Experts of a small language model: vocabulary 2957, 16.6M parameters.
Below are experts of layer 8 (counted from 0) of a mixture-of-experts language model. Rows are named router (the router's row for the expert) and show model dimensions 80-159. Each number is 500 + 50 x the weight over its row's rms, rounded and kept within 0 to 999. Numbers have three digits each.
After each expert's rows: a language model's description of what the expert responds to; "raises" lists some tokens whose logits its average output raises strongly, later layers aside. This comes from a sample of Wikipedia text that the model never trained on.

# expert 55
router:612536593515492454551560515435455532494511444542548520519464477397495572420502499459611497462523481567530555433572471465533459463524466488500531421496580534522452517535482410518537442480582500494502548500549399556444533569505575443459507467
Description: Noun suffixes and stems
raises: "at", "ed", "ing", "ed.", "ated", "ator"

# expert 56
router:482563500507559536437553511397519624553514469451484536519399555536503542576594415511455507559392475460503537446434538460503558436634555445491527592538494462487488559470503519516423512546511583509426579538515568401535647545496490463514466524
Description: Pieces after c or con
raises: "ic", "is,", "cl"

# expert 14
router:468459457600508478512534534465536615550502412502401545494498484485485511537423578528421482505522486473456484497499469566529440509524474412518583539505500556447489598544463522456501467518540426512544405386510508523577470478493521630607457475
Description: Auxiliaries and Romance-name pieces
raises: "ess", "ery", "ful"

# expert 38
router:545489508523404455578601422464452529480519438451521499540504459540440411590547549552517506487494566490497491488393508473513484520504444433504546497469515539448527501546470502576478393596574528555492520505521430465491523453514527436481484490
Description: In, on and months
raises: "ies", "ost", "ies,", "ies."

# expert 45
router:482463456522481466526532593534555540472479530518415618542476526493477455519591529577526484563432425521542459578438449444474538545421490353544614484475439511440512492389518586508523527530552453520493477482499490529454451494494452543512504537
Description: Sentence and year endings
raises: "\n", " In", " The"

# expert 23
router:523471533518582497558528469460422488461633403515424527531525475525501514537473487478561466433529549522529478504532466532564504429533454521540516440425464501550545435468537527459531593460460472463407524474444478586503464557588501544497483461
Description: Vowel-consonant word pieces
raises: "ing", "ers", "ing,", " of"

# expert 8
router:403479597511433512604525520392603449542486477541508525562480508481404508499520472591474515453405463422496525545552464528469586419496515490445531510511518551567506461475398491529470511557594558417506595431453498576494543510573463514553526510
Description: L-syllable word pieces
raises: "ant", "ine", "inc", "ent"

# expert 6
router:586397505532469478515425530487472495497485463580508532457401434513531394571555545435475571475574479622427495523539501421559454431449538572464406451517497539464400495408557516556515598492438625544515455474434460538457469375411476438484498481
Description: W and st word pieces
raises: "rist", "r", "alk", "rit", "ild", "ater"

# expert 31
router:347556486509420468540427531461542543560464576516543426359484572458494472473443542453555550515532498589534464430500548511441495476473477572592499521479477529604437502531505543551509511582511541543445488460539487539482399545526448618548492466
Description: Pieces after p/P
raises: "le,", "le", "led", "ul", "du", "les"

# expert 39
router:456500504464575471521606521542443551492462506526472446468531397457494446533568548481458485494503478595462432489556439461490432509513517532506522497528606532550506457515618499541489659486535467465497477560478566590501513572510467539431473464
Description: Initial h/b/s consonants
raises: "un", "ack", "av", "ab", "ar"